Experts of a small language model: 623M tokens.
Below are experts of layer 2 (counted from 0) of a mixture-of-experts language model. Rows are named router (the router's row for the expert), up (a neuron's input weights, with its number), down (a neuron's output weights, with its number) and show model dimensions 96-191. Each number is 50 + 15 x the weight over its row's rms, rounded and kept within 0 to 99.
Before each expert's rows: "gets" lists some tokens that make up at least twice as much of what it gets as of all text. This comes from a sample of Wikipedia text that the model never trained on. Tokens count by the router's weight.

# expert 0
gets: "1", "| ", "-", "2", "|", " "
router:49 65 67 79 44 60 33 37 48 43 43 70 70 58 44 60 35 53 67 55 32 54 46 37 73 40 48 34 48 21 41 43 72 47 75 39 62 59 67 44 60 66 68 61 43 19 29 54 64 56 57 40 46 70 48 66 34 56 22 55 64 44 57 44 21 68 35 61 58 44 36 44 75 45 39 40 70 59 53 45 62 54 08 54 39 72 44 39 48 36 41 64 49 68 54 46
up0:57 55 60 43 42 60 47 70 21 71 44 75 21 47 35 40 53 50 41 44 52 47 61 51 31 29 39 28 54 70 53 59 47 70 33 34 52 50 65 73 71 34 64 71 71 31 51 42 65 54 33 34 59 42 65 71 66 56 65 57 41 41 62 25 67 40 56 32 43 50 55 48 66 77 11 60 40 43 69 56 48 85 47 25 20 50 46 59 43 44 46 31 43 62 70 42
down0:53 48 36 66 45 58 48 56 25 57 45 53 55 67 85 75 41 31 56 37 59 30 67 58 56 63 60 67 73 62 62 61 60 37 23 45 16 39 59 38 62 55 41 51 67 68 66 19 65 33 32 20 39 47 41 58 47 46 45 44 55 50 58 32 40 73 55 65 48 53 62 51 33 64 26 52 46 52 33 52 30 51 76 47 69 60 72 49 57 59 67 50 46 37 51 67
up1:66 59 63 68 58 59 46 66 58 53 53 57 33 56 88 42 50 51 26 78 46 53 44 36 51 47 44 43 25 46 50 73 56 34 64 56 34 55 48 60 60 51 32 44 63 47 30 26 51 42 61 36 36 32 51 40 65 57 45 32 63 47 70 42 60 62 56 26 66 38 66 52 67 63 56 52 50 41 66 48 63 49 61 41 45 12 65 41 54 50 48 48 63 52 70 32
down1:46 62 56 39 32 52 44 70 41 51 38 47 70 34 61 55 40 60 43 11 67 68 80 55 33 54 46 50 34 32 52 59 35 71 53 52 50 31 57 98 48 44 33 67 55 65 43 46 55 48 53 32 49 64 58 65 73 80 44 51 54 46 61 56 54 32 32 16 49 61 27 45 57 55 39 74 71 48 54 66 33 31 74 77 54 35 48 44 33 20 45 44 50 57 47 36
up2:59 33 36 60 42 32 51 67 46 67 59 50 60 70 49 51 69 63 44 52 71 42 37 45 59 49 55 36 54 26 36 56 48 67 47 73 67 40 73 33 52 55 59 55 74 25 42 37 59 48 60 47 46 51 65 58 56 66 65 52 61 43 63 38 35 55 36 21 34 50 43 71 64 47 73 16 46 46 94 36 35 41 29 31 55 18 48 48 53 29 60 36 43 73 63 44
down2:62 38 11 33 49 24 43 49 86 41 61 48 35 76 64 58 59 61 58 78 81 31 46 44 60 32 52 47 50 81 19 46 42 58 57 38 64 57 37 38 36 49 59 37 62 26 24 57 35 45 46 48 65 51 50 24 50 60 37 56 49 46 68 64 78 39 62 64 34 58 75 35 60 46 77 50 69 38 47 50 43 55 66 61 83 44 23 58 60 58 50 41 43 61 54 48
up3:74 46 54 62 54 60 54 79 10 47 39 59 34 35 45 38 57 68 51 43 47 45 39 57 59 33 59 76 54 39 50 57 65 44 30 74 54 71 62 39 43 47 42 47 46 52 37 62 50 33 65 70 43 54 51 44 41 55 64 53 45 10 49 56 65 67 44 45 71 41 41 51 48 49 16 45 29 47 72 58 32 31 50 70 58 40 88 49 59 57 51 50 33 53 55 45
down3:41 67 61 78 59 53 32 54 52 56 44 53 58 53 80 35 66 36 52 58 40 43 57 60 50 63 49 47 32 55 65 53 43 50 65 50 49 71 54 51 55 48 25 31 38 44 78 43 56 48 44 63 20 61 49 48 33 58 76 58 55 46 58 36 56 62 35 62 38 49 28 64 38 61 29 39 72 33 40 78 41 46 39 47 51 18 27 49 28 65 43 70 59 37 65 38
up4:66 41 45 15 34 50 37 60 42 47 22 46 57 33 51 35 55 63 44 47 55 51 53 51 47 91 47 69 43 45 68 51 61 71 15 52 68 90 41 53 57 51 78 49 69 84 40 20 60 41 38 50 43 37 59 91 38 67 73 63 57 56 58 56 50 79 41 37 27 22 53 51 55 65 53 37 49 53 43 71 33 58 52 41 52 21 51 47 44 37 45 38 42 52 56 46
down4:52 35 63 45 34 65 38 49 60 59 33 41 44 72 60 62 40 55 38 79 63 60 46 22 83 36 73 34 65 59 37 50 29 52 70 49 48 55 60 46 40 52 52 25 52 48 76 31 64 55 70 41 40 37 71 33 40 82 49 49 38 47 48 38 57 44 27 62 44 53 55 29 60 44 47 29 45 51 71 31 56 54 60 55 58 38 34 42 61 66 39 42 30 48 64 71
up5:47 55 32 37 99 67 15 15 46 42 26 26 41 52 52 38 76 80 45 23 40 27 50 56 50 69 66 39 52 51 68 41 33 57 78 39 44 31 75 30 36 30 49 64 56 75 65 47 54 49 53 56 57 52 60 63 45 38 19 58 31 47 37 45 71 52 56 34 52 62 45 55 51 66 54 40 32 64 57 69 63 41 32 40 59 56 38 42 66 45 48 42 48 29 44 50
down5:44 31 49 74 44 56 56 59 29 58 44 53 50 57 78 68 42 22 46 41 30 42 61 44 52 36 32 26 19 56 47 47 41 36 66 62 58 52 56 46 38 51 44 57 43 59 56 48 50 47 79 66 37 41 57 81 31 51 64 58 45 36 75 70 48 37 33 65 16 30 69 49 42 28 61 70 92 55 71 48 65 44 49 57 78 21 61 69 25 28 29 62 39 39 36 41
up6:50 55 33 41 26 32 46 49 69 31 24 46 42 36 46 55 58 68 41 43 68 28 35 44 61 68 40 58 28 60 51 46 19 53 55 41 58 76 61 40 48 38 39 50 86 46 49 08 31 51 60 28 64 73 71 64 50 76 54 52 57 54 39 43 57 34 65 39 46 25 49 52 68 42 22 38 61 63 57 60 29 41 58 38 44 58 68 50 57 51 48 23 19 58 49 38
down6:60 49 57 58 68 71 71 30 48 31 56 65 60 50 44 44 49 37 63 83 32 77 68 71 62 19 59 39 33 40 65 52 86 44 36 52 44 20 57 33 42 39 49 32 83 70 73 72 52 61 49 55 37 55 56 51 63 47 40 56 53 43 44 67 25 55 55 45 62 46 64 60 29 64 37 67 33 40 20 51 45 67 52 50 39 10 60 48 49 53 76 39 32 27 50 59
up7:44 69 44 32 46 40 54 29 40 64 45 55 39 46 51 50 58 21 64 69 45 53 10 69 78 82 47 60 45 54 39 27 56 54 52 51 63 52 45 73 71 42 43 54 41 41 52 78 49 67 59 63 29 36 49 85 57 42 31 53 11 81 35 28 44 66 55 68 26 82 35 64 43 47 49 45 72 54 75 41 54 61 52 37 55 44 62 54 32 23 56 56 43 71 59 39
down7:62 67 41 50 64 63 21 80 49 60 27 57 31 54 34 54 49 65 43 34 36 52 50 54 55 49 48 38 32 51 38 72 46 72 76 48 50 78 50 47 71 31 48 66 26 58 57 39 57 41 47 69 74 37 50 49 80 43 75 65 44 31 25 38 48 42 30 28 67 77 41 18 60 62 53 47 68 52 51 51 53 31 42 67 47 38 42 51 55 58 44 50 50 41 74 52
up8:53 57 47 39 48 48 38 57 56 61 51 76 59 34 30 48 36 56 32 31 79 27 47 62 51 64 27 26 52 47 70 68 36 37 76 57 50 49 66 66 50 37 34 80 28 27 45 60 55 60 45 49 42 35 69 69 59 59 33 57 40 64 58 56 42 59 64 64 30 54 43 43 72 41 48 50 49 73 42 71 39 51 51 46 46 22 35 28 31 36 78 45 44 79 59 46
down8:67 41 56 73 33 61 42 47 67 49 55 48 46 41 51 50 87 40 72 55 39 68 52 55 59 27 46 47 65 62 68 65 84 56 34 40 31 25 76 50 48 82 84 39 43 58 48 77 31 44 48 51 53 58 40 42 60 61 62 36 56 42 26 58 69 36 48 41 55 62 31 25 35 49 58 36 50 33 29 37 38 52 40 54 53 78 51 71 38 61 73 58 25 33 52 55
up9:66 47 35 38 46 49 28 34 49 70 52 39 22 65 66 66 61 59 48 66 26 44 48 25 77 53 14 36 63 40 34 66 45 61 34 51 62 54 81 61 53 69 57 61 65 46 60 29 45 36 47 47 42 60 42 77 43 55 42 44 20 58 61 44 82 31 63 40 40 31 31 47 48 66 36 49 29 60 39 52 59 52 57 69 25 52 53 68 52 48 68 51 41 77 49 45
down9:57 57 50 37 42 68 62 67 42 25 52 27 37 75 36 52 50 41 55 34 62 52 53 91 45 34 78 54 59 69 25 46 33 44 49 55 37 46 54 40 44 51 55 76 60 83 26 61 57 53 26 47 44 67 56 41 46 42 43 42 44 23 37 57 22 56 62 57 54 42 54 58 63 35 43 32 62 36 48 54 61 53 39 57 51 33 49 54 44 49 33 60 49 57 63 61
up10:47 37 45 43 16 47 48 78 68 61 32 73 19 24 46 55 48 55 49 30 88 28 25 42 54 66 42 59 61 49 58 38 41 62 35 52 53 46 29 72 72 40 48 73 45 57 36 65 68 51 55 83 65 46 57 70 78 54 61 37 49 60 42 33 57 32 71 62 45 57 27 53 53 54 42 00 60 59 74 41 18 69 61 41 45 70 59 60 37 50 84 50 60 48 62 39
down10:77 64 38 63 54 59 37 66 59 43 45 52 32 39 57 45 63 33 51 44 49 34 45 40 51 63 64 35 61 65 42 31 63 49 37 47 31 58 41 29 58 32 55 46 18 58 25 53 48 53 32 16 51 69 34 68 17 51 63 62 48 39 36 59 49 76 72 48 37 58 60 38 59 41 56 52 61 68 33 38 35 72 47 57 44 69 72 56 42 35 72 63 67 47 51 50

# expert 6
gets: ".", " |", ",", ")", "\"", "=="
router:45 50 21 56 46 60 57 25 57 48 77 25 35 53 68 35 37 52 51 23 46 40 57 58 67 71 39 48 60 42 37 53 53 64 50 57 25 60 42 57 43 71 47 68 74 67 61 57 34 47 40 71 66 51 37 52 53 39 46 70 64 28 61 46 50 41 82 65 63 57 30 59 48 25 61 46 28 73 49 23 71 69 48 50 36 71 72 78 52 49 50 48 78 30 57 41
up0:48 43 97 52 69 34 67 28 50 87 21 52 52 35 50 65 52 61 39 53 57 50 59 10 65 45 37 12 36 40 50 67 45 59 50 54 48 52 47 50 51 66 28 65 24 48 49 39 39 58 52 04 28 66 52 47 47 52 50 48 41 42 60 31 54 54 68 63 59 27 56 67 50 52 33 54 42 57 37 49 65 53 52 42 43 51 61 68 51 50 60 41 75 65 55 56
down0:50 49 44 65 48 38 45 52 54 72 81 48 55 82 34 43 66 57 47 87 48 66 39 45 47 60 35 56 51 43 39 42 55 59 21 53 31 68 50 37 41 42 78 41 67 63 50 67 64 44 39 44 66 38 68 55 59 40 26 62 85 53 67 56 31 45 54 76 42 46 36 31 47 59 52 33 68 64 50 26 62 23 46 57 32 78 16 77 50 33 51 47 38 24 38 32
up1:55 44 20 74 57 48 30 26 66 35 74 41 53 68 62 29 52 58 36 42 52 41 39 60 49 59 31 39 40 55 50 56 58 64 52 60 38 61 86 55 34 57 51 42 58 58 50 53 20 84 34 62 58 32 50 46 53 41 48 58 69 27 46 36 49 38 63 25 46 75 25 62 67 49 50 47 24 53 30 23 54 74 44 51 53 59 63 58 46 53 49 60 35 40 63 35
down1:63 71 49 24 41 45 73 64 56 49 19 62 46 39 35 79 49 37 53 64 49 62 49 45 63 56 58 56 47 62 40 44 56 52 65 30 75 09 47 60 78 39 57 47 52 36 63 33 69 56 58 32 49 49 28 71 48 73 57 25 50 74 39 57 52 69 47 57 70 33 96 59 46 35 67 45 72 45 43 46 58 36 48 46 53 44 48 40 25 42 45 49 48 74 50 48
up2:50 53 53 17 32 41 51 57 68 52 55 42 38 30 58 35 49 32 46 43 64 70 58 75 53 56 74 68 24 63 36 71 57 80 32 53 36 53 56 55 53 58 31 31 59 59 43 31 36 61 38 68 69 53 53 78 74 41 71 34 72 74 40 42 61 60 41 49 50 54 59 49 55 43 31 37 38 47 80 49 46 37 56 36 31 56 60 57 34 54 53 39 73 37 39 20
down2:68 42 19 74 21 64 53 34 61 38 68 42 51 70 37 51 11 72 38 53 53 46 49 73 58 37 72 37 69 63 53 48 69 74 53 38 53 70 56 57 41 01 56 67 52 68 35 64 53 42 17 49 60 42 48 32 39 71 42 54 49 42 67 58 58 14 42 35 43 63 37 54 59 73 51 49 58 48 76 54 64 40 38 55 36 53 38 41 75 36 50 35 34 48 33 62
up3:47 37 38 52 41 47 64 43 31 35 75 34 62 77 45 26 50 51 48 35 49 40 35 65 33 53 48 30 66 43 50 59 47 65 37 58 27 73 47 90 45 39 55 38 58 55 49 61 41 60 33 69 67 23 50 44 73 42 62 57 52 35 28 35 52 16 68 32 53 45 32 71 53 24 53 43 40 42 36 33 64 52 59 23 39 69 43 51 42 45 72 66 58 45 45 50
down3:57 34 33 45 69 62 31 56 87 45 46 57 40 59 46 62 51 37 18 78 49 43 52 48 57 40 63 76 58 58 49 37 45 65 68 46 50 67 62 16 43 40 38 40 44 72 76 13 43 60 40 39 30 73 77 52 58 59 52 39 51 73 87 36 54 57 25 47 65 55 75 47 61 61 63 48 77 46 46 64 38 56 26 86 51 39 66 67 44 21 22 22 31 65 44 58
up4:44 48 46 39 89 46 53 40 31 31 59 74 73 00 46 43 30 87 65 56 59 48 48 52 32 39 74 55 39 64 47 57 86 67 57 43 64 40 54 65 31 55 45 35 41 46 76 32 59 46 46 64 70 14 51 58 62 64 63 56 40 53 29 65 77 27 87 65 50 54 57 39 58 36 52 51 62 33 47 14 58 54 49 55 46 43 37 56 42 54 42 49 32 64 49 48
down4:37 70 87 37 73 49 32 45 26 54 73 48 58 48 38 46 64 52 36 30 25 71 44 50 28 39 69 41 53 70 35 16 59 41 17 57 74 37 61 27 50 43 53 43 68 42 87 45 53 40 77 66 36 37 57 33 68 39 37 48 42 65 45 65 38 56 65 62 52 58 22 47 48 48 29 46 46 46 53 60 52 82 38 35 68 61 50 66 49 62 54 62 56 50 28 57
up5:49 27 52 25 55 42 51 50 61 37 67 58 55 26 48 06 48 64 29 30 53 44 45 40 58 50 46 99 50 53 66 68 60 90 74 63 63 68 42 43 55 41 54 40 48 31 36 51 41 51 30 65 64 51 55 64 58 58 46 37 57 48 57 27 46 59 76 47 13 41 71 64 59 59 52 45 35 57 72 50 46 35 58 28 17 30 47 43 31 55 78 42 51 32 36 28
down5:39 38 46 64 37 50 60 48 49 68 50 81 47 52 45 62 63 70 19 67 85 58 42 40 56 41 40 55 38 82 64 25 44 44 51 55 41 66 22 45 53 32 53 50 33 58 55 24 51 55 44 80 62 29 61 45 69 53 41 54 37 51 43 66 59 47 69 63 52 52 53 38 49 44 51 40 53 71 31 63 47 48 61 47 69 58 18 67 78 54 36 64 44 41 29 75
up6:60 36 34 63 45 68 41 39 55 63 31 76 35 41 69 63 49 75 46 51 69 51 28 35 31 50 12 33 47 44 50 75 40 65 65 70 65 70 54 59 70 65 36 79 55 38 34 68 27 71 45 50 28 75 76 66 46 55 51 23 53 47 55 56 19 35 52 49 50 52 55 68 59 64 50 21 68 22 69 48 38 48 46 43 67 32 66 67 52 53 81 33 52 34 56 19
down6:47 46 50 49 57 66 61 52 27 50 43 39 52 46 61 47 68 25 44 65 35 30 74 37 47 71 49 60 27 24 43 69 70 69 52 58 59 47 35 27 17 64 49 53 59 50 52 44 56 36 35 28 54 56 47 29 56 20 33 67 38 19 47 40 53 52 46 77 66 41 42 47 43 76 46 44 38 57 46 17 32 74 12 40 51 47 68 46 73 82 46 26 56 55 64 71
up7:43 57 65 47 33 71 47 45 76 63 58 54 48 38 44 60 28 64 51 53 65 59 28 67 65 67 60 74 40 54 60 60 62 45 32 55 33 45 20 51 70 49 43 54 59 55 66 12 34 60 43 38 55 45 77 60 84 40 64 44 65 53 60 34 47 79 44 42 43 64 48 46 37 52 29 16 32 70 47 48 51 62 52 46 38 66 42 38 52 63 75 44 63 55 51 47
down7:52 65 36 52 35 48 67 53 59 37 68 72 41 38 65 47 14 62 48 52 79 54 64 56 55 37 79 60 73 64 44 44 77 43 41 39 20 71 68 34 66 23 65 48 50 67 27 75 59 67 20 38 44 75 18 55 34 69 41 40 73 39 73 56 51 55 23 26 56 67 41 31 53 52 49 35 51 48 42 52 39 44 50 83 41 66 45 37 50 60 59 31 53 62 47 45
up8:56 19 54 47 59 44 42 37 84 68 68 40 54 53 48 56 51 59 25 67 63 73 43 47 59 44 47 81 67 52 59 76 68 58 70 63 46 51 44 46 57 77 51 47 78 35 44 58 43 50 52 28 74 43 60 54 48 60 70 34 61 44 37 45 39 50 75 61 15 52 71 52 54 46 25 38 41 50 06 44 36 52 80 42 54 49 58 40 50 46 55 39 50 58 48 41
down8:08 68 59 58 53 29 35 39 58 00 50 60 49 29 55 70 33 43 49 34 47 50 64 48 29 64 75 69 34 49 36 46 38 58 34 47 69 50 03 50 73 35 55 61 36 76 40 75 53 40 60 62 56 59 69 42 47 43 46 57 47 64 43 79 26 63 52 56 54 41 60 36 41 48 55 31 44 41 31 53 41 46 44 34 73 73 51 31 80 54 60 32 42 57 46 62
up9:44 25 31 52 69 59 57 35 67 24 60 41 60 76 55 34 74 47 48 37 71 48 36 49 54 45 59 62 47 51 34 72 27 68 56 67 43 76 71 73 34 53 36 40 63 57 48 52 36 55 36 60 80 34 66 47 63 55 68 56 53 70 26 21 70 34 61 43 50 68 42 83 59 80 51 41 51 53 48 53 24 31 52 74 62 64 33 72 55 40 46 52 45 30 26 04
down9:66 53 50 49 29 60 82 29 28 33 56 36 58 33 63 66 21 49 47 44 34 30 64 67 37 36 55 65 57 30 80 66 52 75 49 63 30 47 19 61 38 38 67 24 65 54 50 79 34 31 49 64 75 24 55 39 45 55 45 48 57 39 68 42 75 23 56 54 63 70 64 36 18 53 15 29 64 42 42 43 45 53 62 49 35 57 27 53 53 70 45 61 72 26 75 42
up10:54 25 48 26 43 51 59 36 38 61 43 53 19 29 55 47 38 66 40 50 69 71 44 33 37 42 61 74 11 43 48 76 59 47 77 60 58 59 84 76 64 84 20 42 33 64 62 40 36 61 59 55 56 64 52 36 29 60 75 25 69 31 63 46 40 19 59 49 50 63 62 50 85 52 64 57 38 50 57 32 42 33 32 44 40 39 61 61 26 61 47 63 46 25 22 42
down10:53 36 44 40 46 47 38 78 48 73 33 69 36 63 54 40 32 62 51 59 74 61 57 28 32 28 42 56 54 56 39 20 68 59 44 41 74 55 82 16 37 32 52 57 22 48 25 46 50 59 55 58 66 67 58 68 57 57 44 57 29 67 45 46 65 52 48 57 56 67 49 41 59 69 42 47 68 53 77 60 37 30 64 37 52 45 81 80 59 40 46 11 54 30 46 52

# expert 4
gets: " | ", ".", "; ", "\n", " (", "–"
router:44 53 70 47 27 58 62 44 67 43 59 34 50 23 41 32 47 52 32 57 70 53 74 30 25 46 60 35 62 68 76 71 67 27 39 53 42 53 49 39 24 33 61 28 45 27 57 52 57 54 73 33 81 44 46 44 53 57 44 41 41 79 48 59 58 64 53 25 22 48 47 37 42 68 73 43 52 36 52 18 64 45 76 32 30 70 54 64 52 78 55 76 56 55 58 54
up0:73 27 40 85 32 63 34 10 44 47 64 68 29 54 43 63 38 73 40 82 60 37 43 37 59 58 40 44 46 35 90 42 63 45 93 53 43 64 70 39 55 89 48 52 72 31 54 50 44 45 54 32 30 72 45 39 28 54 56 48 63 00 61 47 41 53 52 34 32 41 36 46 53 42 48 45 34 52 43 30 49 65 57 53 29 54 74 63 49 57 46 26 57 64 59 56
down0:48 28 64 46 84 35 36 51 23 53 84 36 52 41 31 53 41 53 39 72 61 62 47 42 70 56 81 76 30 43 59 31 69 55 61 52 20 38 65 53 53 54 25 62 80 61 48 52 54 46 19 39 43 13 37 64 59 67 29 61 41 82 55 48 54 34 37 60 49 73 34 37 57 55 54 58 46 46 41 37 68 53 48 29 41 48 73 47 39 38 69 96 39 48 40 62
up1:48 52 59 27 42 42 71 55 39 28 75 66 56 40 59 48 54 43 33 44 39 47 59 50 34 47 40 62 45 47 42 43 36 44 59 50 49 47 13 42 47 27 59 53 35 49 26 75 60 50 67 23 75 77 47 79 96 39 40 81 39 66 25 47 33 71 88 47 65 64 62 60 64 54 66 55 28 64 05 61 54 24 26 50 52 51 54 44 46 47 60 76 64 37 61 45
down1:41 40 44 36 61 39 63 71 79 43 57 61 21 69 55 57 47 53 67 31 65 76 55 64 35 10 59 41 56 66 18 56 53 42 16 45 39 44 51 43 54 59 52 26 43 99 41 32 31 51 54 83 66 48 68 37 23 44 33 46 41 45 48 51 46 26 51 63 87 56 64 63 58 56 37 64 59 56 61 49 29 37 55 62 45 75 62 57 55 23 59 26 33 43 66 48
up2:52 35 37 45 45 14 52 40 50 21 76 42 45 73 42 47 29 42 55 81 46 50 48 26 40 56 42 47 22 50 56 69 41 61 84 59 50 45 61 90 63 77 21 63 54 63 65 57 59 42 63 68 45 50 50 28 46 51 86 50 35 39 57 50 66 36 44 87 60 51 28 45 47 34 74 26 52 60 38 78 62 60 65 76 67 40 43 60 38 51 51 66 55 53 33 46
down2:64 53 27 84 84 48 70 38 25 71 44 50 57 55 77 44 30 41 38 84 27 70 61 40 70 63 27 54 63 62 67 39 68 74 58 34 46 69 12 34 52 49 46 57 29 33 05 32 52 57 48 51 23 56 47 53 47 54 65 51 64 23 63 67 51 64 23 62 41 59 11 53 58 52 43 37 70 46 41 32 69 38 68 57 49 52 54 32 48 43 42 72 57 73 48 56
up3:42 37 34 49 53 69 34 26 56 40 65 44 66 56 45 38 59 65 57 56 31 67 47 55 49 64 44 45 42 49 48 39 56 35 50 55 37 73 54 40 55 36 53 42 58 26 59 42 51 44 39 36 41 75 54 46 30 60 50 61 63 63 21 41 38 71 58 37 37 62 53 54 57 51 51 47 27 29 47 37 43 36 56 88 00 57 36 60 33 82 46 49 48 63 38 41
down3:51 44 38 30 41 32 63 56 42 35 66 67 65 41 50 57 70 64 58 58 44 66 59 36 62 53 73 64 37 29 31 45 26 37 67 53 82 41 37 30 72 60 33 69 33 50 37 84 52 62 43 49 50 65 62 82 47 40 20 41 61 28 31 54 40 35 28 47 45 62 65 64 26 73 41 59 56 50 66 84 67 49 52 75 58 23 27 67 60 20 64 42 91 62 54 55
up4:68 39 54 47 55 37 60 65 50 80 79 87 56 37 56 33 44 66 48 26 51 64 54 15 51 44 35 38 43 42 17 74 52 47 50 57 65 66 34 49 63 53 43 45 10 55 76 55 68 37 60 58 35 67 53 52 55 64 53 26 34 31 48 36 31 49 29 63 37 13 58 57 45 52 60 69 49 32 41 63 37 31 84 74 45 22 61 56 57 54 56 49 17 62 61 43
down4:78 56 74 55 47 32 76 63 47 52 55 61 59 69 21 43 41 64 56 53 52 64 34 34 73 63 54 42 37 63 59 38 75 26 61 40 37 50 36 64 44 11 66 56 45 59 25 54 38 50 29 47 51 57 46 65 72 49 54 57 61 45 45 66 62 65 53 70 33 43 56 47 45 36 62 51 63 51 24 50 63 32 63 32 91 52 22 21 48 51 45 53 80 45 45 40
up5:75 46 49 54 40 42 67 32 30 28 39 58 32 70 41 73 40 42 54 51 50 44 47 60 47 61 24 42 59 47 52 76 43 48 22 37 54 44 57 52 84 64 59 47 75 48 31 45 50 49 32 45 53 71 45 32 46 55 59 27 59 38 56 50 39 37 47 36 49 25 35 60 53 46 49 42 47 28 31 51 55 89 52 61 20 50 91 44 34 47 49 49 30 72 53 51
down5:55 45 58 53 56 51 39 45 50 50 49 52 43 36 41 51 36 68 51 57 88 42 45 60 72 45 80 30 29 31 64 55 48 50 39 52 55 33 56 70 51 55 51 65 34 65 82 55 45 58 27 50 60 76 32 41 60 70 70 46 20 29 25 26 60 54 30 56 40 43 60 64 58 53 53 96 42 57 51 37 35 58 35 34 40 74 51 52 38 63 59 75 62 56 45 51
up6:46 43 34 43 31 59 54 46 68 47 26 50 59 61 54 44 28 20 48 48 80 25 30 59 51 84 58 52 74 59 60 36 36 48 64 57 41 27 54 47 57 43 37 55 62 35 36 54 37 37 39 36 58 14 56 65 44 55 55 55 50 64 49 45 52 43 56 29 42 40 71 53 50 46 40 46 53 72 61 60 33 68 27 33 15 53 24 50 31 51 38 50 67 32 44 40
down6:77 47 61 58 45 53 51 46 49 71 36 23 99 56 52 56 51 47 52 78 62 19 54 44 59 56 42 27 19 68 67 42 49 67 65 50 57 52 53 46 53 58 64 45 52 40 36 56 47 45 47 56 47 42 50 40 73 53 68 43 24 68 63 66 60 47 43 56 37 34 35 42 34 42 37 79 51 49 44 32 39 60 52 39 21 40 45 31 51 35 38 69 58 50 46 36
up7:45 60 56 34 79 62 18 58 17 43 11 50 34 46 56 57 83 09 55 28 22 22 38 40 70 53 46 42 35 37 47 48 15 66 48 52 52 56 42 53 51 58 49 48 56 62 61 40 70 48 43 57 38 25 63 54 87 33 46 43 51 69 39 47 36 63 41 79 38 46 50 56 49 40 56 45 60 76 47 59 34 57 49 61 47 43 43 32 57 38 49 65 40 63 33 50
down7:56 70 40 68 40 48 49 54 70 53 51 51 31 67 53 72 46 66 31 60 61 52 54 80 20 45 10 45 44 70 41 48 52 45 69 51 34 56 59 65 41 72 56 75 34 58 14 32 53 55 80 62 63 38 49 60 49 68 51 55 34 58 33 49 48 37 77 27 80 56 68 38 50 37 58 44 47 55 41 45 31 37 42 37 53 57 41 47 48 30 48 09 00 41 36 49
up8:38 34 44 59 44 47 57 43 28 41 50 40 76 59 38 20 65 61 11 55 53 49 33 61 18 35 63 51 56 70 33 37 60 58 42 49 61 34 83 59 08 30 49 32 45 58 57 44 47 63 50 39 76 56 69 26 59 70 69 43 35 56 33 48 68 42 40 20 42 35 53 54 38 43 61 42 65 10 56 47 52 32 57 32 42 74 39 66 62 52 40 54 27 33 19 39
down8:38 41 47 52 59 62 53 49 44 76 16 47 47 48 67 55 58 54 84 68 71 68 64 54 73 41 52 41 59 62 41 39 48 48 42 48 46 65 16 29 74 46 48 40 86 38 61 80 56 57 11 50 46 65 50 66 60 66 60 30 68 57 47 60 22 24 33 78 36 61 52 60 73 38 61 47 50 43 65 47 56 47 38 52 55 25 35 44 22 44 37 74 43 54 53 44
up9:40 56 42 72 56 54 58 50 29 54 58 70 73 58 71 55 52 53 60 55 65 47 21 69 15 60 33 74 62 31 40 41 49 48 67 58 62 13 49 35 44 55 47 56 54 77 45 72 78 30 81 45 43 35 45 49 47 63 46 57 27 56 62 41 34 63 58 48 61 53 47 55 51 68 61 47 58 72 29 52 54 45 52 49 44 52 57 56 51 39 40 66 24 58 46 51
down9:43 50 60 50 69 41 30 39 48 40 35 56 45 65 53 56 38 38 48 73 31 57 44 42 53 30 58 08 66 34 60 34 48 76 44 42 63 66 72 60 65 30 54 39 33 68 26 65 26 62 19 41 62 44 57 44 17 66 63 50 64 53 55 56 41 63 45 40 86 55 80 66 51 55 38 44 71 39 26 58 72 20 58 55 57 55 37 55 49 55 00 39 42 53 62 44
up10:39 29 55 58 65 45 67 32 43 45 80 57 54 36 50 38 46 72 34 54 46 58 47 51 46 49 61 37 54 69 72 60 65 44 61 58 55 46 95 33 40 40 65 38 55 61 61 52 25 49 50 36 61 17 44 62 12 70 71 49 28 51 36 37 55 35 60 20 47 63 44 45 75 38 58 41 31 57 33 44 60 65 26 51 67 60 54 53 43 37 64 59 32 62 26 45
down10:67 54 42 39 71 35 57 71 45 42 42 61 17 56 32 50 63 65 62 32 71 75 99 45 50 45 78 56 75 48 60 36 57 68 31 52 40 51 42 11 48 33 46 39 79 37 57 49 51 60 31 48 72 53 54 58 58 49 63 49 68 48 62 54 13 29 25 41 72 53 62 62 40 56 36 38 46 50 36 51 55 50 42 64 51 43 41 51 59 43 36 68 65 67 57 49